config = dict(
    experts_per_token=2,
    d_shared_expert=320,
    hidden_act='swiglu',
    routed_scale=1.0,
    lr_router=0.00085,
    optimizer='soap_variant',
    max_seq_len=1024,
    dataset='wikipedia_en',
)
Below are experts of layer 5 (counted from 0) of a mixture-of-experts language model. Rows are named down (a neuron's output weights, with its number) and show model dimensions 256-383. Each number is 50 + 10 x the weight over its row's rms, rounded and kept within 0 to 99.
Before each expert's rows: a language model's description of what the expert responds to. This comes from a sample of Wikipedia text that the model never trained on.

# expert 1
It responds to: Table row starts
down3:49 47 45 33 53 54 50 49 50 42 58 53 53 37 53 55 75 56 51 76 35 70 40 32 59 43 56 51 46 41 42 47 42 48 35 58 47 58 50 43 42 69 56 47 44 37 63 53 49 39 43 48 71 29 51 40 52 54 59 34 58 51 44 50 40 50 43 45 64 28 43 50 44 36 47 32 50 49 32 61 54 45 56 19 47 42 49 49 56 47 63 47 51 45 47 34 59 50 49 58 49 45 56 65 54 47 52 57 60 33 63 43 41 36 54 51 66 39 58 71 45 48 46 50 41 73 52 41

# expert 31
It responds to: Dashes and medal cells
down3:56 45 50 51 45 53 49 52 59 26 35 46 43 53 52 59 59 25 45 56 47 57 40 53 68 49 44 43 54 60 68 26 48 55 65 42 45 42 43 40 57 69 52 49 52 51 50 43 57 75 50 51 55 31 58 53 49 60 52 53 49 35 42 56 49 43 49 61 51 49 44 27 54 60 22 58 47 45 56 51 74 42 55 54 56 66 51 64 35 41 31 65 45 33 43 34 42 45 57 46 57 41 36 50 40 37 55 36 42 38 49 48 49 30 45 51 44 55 27 54 50 53 44 65 62 68 45 49

# expert 21
It responds to: Sentence subjects
down2:53 63 49 53 48 36 37 52 45 36 55 28 46 40 45 59 42 56 51 40 53 41 38 63 39 55 58 44 46 56 38 41 58 44 50 45 37 46 60 52 58 63 54 41 72 37 43 63 33 48 45 56 49 36 49 63 29 44 69 37 47 52 44 39 51 57 46 58 54 50 58 65 41 51 60 50 62 36 57 47 53 45 54 50 61 53 61 46 47 60 47 71 67 39 55 41 37 55 66 39 56 33 34 39 51 46 48 54 37 53 41 49 63 50 63 53 49 38 43 53 56 49 60 62 53 25 49 53

# expert 19
It responds to: Place name completions
down3:41 52 54 46 60 73 55 41 34 47 39 63 72 38 48 58 56 54 63 53 36 43 36 46 54 51 53 43 47 64 33 50 55 42 34 53 56 55 54 49 38 43 46 32 61 52 48 59 59 45 47 53 48 60 51 51 47 46 45 60 55 52 72 33 47 60 56 52 52 40 40 30 40 43 62 50 62 53 51 47 59 52 42 36 60 49 56 68 52 64 59 36 46 58 48 49 41 26 60 33 52 61 42 45 46 57 40 56 53 58 65 51 35 34 41 48 48 50 56 48 48 47 42 58 32 45 41 45

# expert 14
It responds to: List dashes and newlines
down4:45 45 41 42 45 49 47 49 63 55 63 53 47 43 47 40 61 47 48 41 66 52 42 58 52 61 42 40 42 25 40 33 57 74 51 48 41 63 52 51 44 47 38 49 29 37 44 49 47 46 46 73 56 49 51 50 47 57 66 37 40 50 68 45 43 62 55 51 37 58 52 51 51 49 37 64 50 50 59 61 46 40 45 43 49 64 55 41 52 37 48 33 49 55 30 65 45 53 50 38 59 38 45 49 59 30 39 53 37 42 73 44 52 52 45 39 61 53 63 57 66 49 54 46 57 31 50 27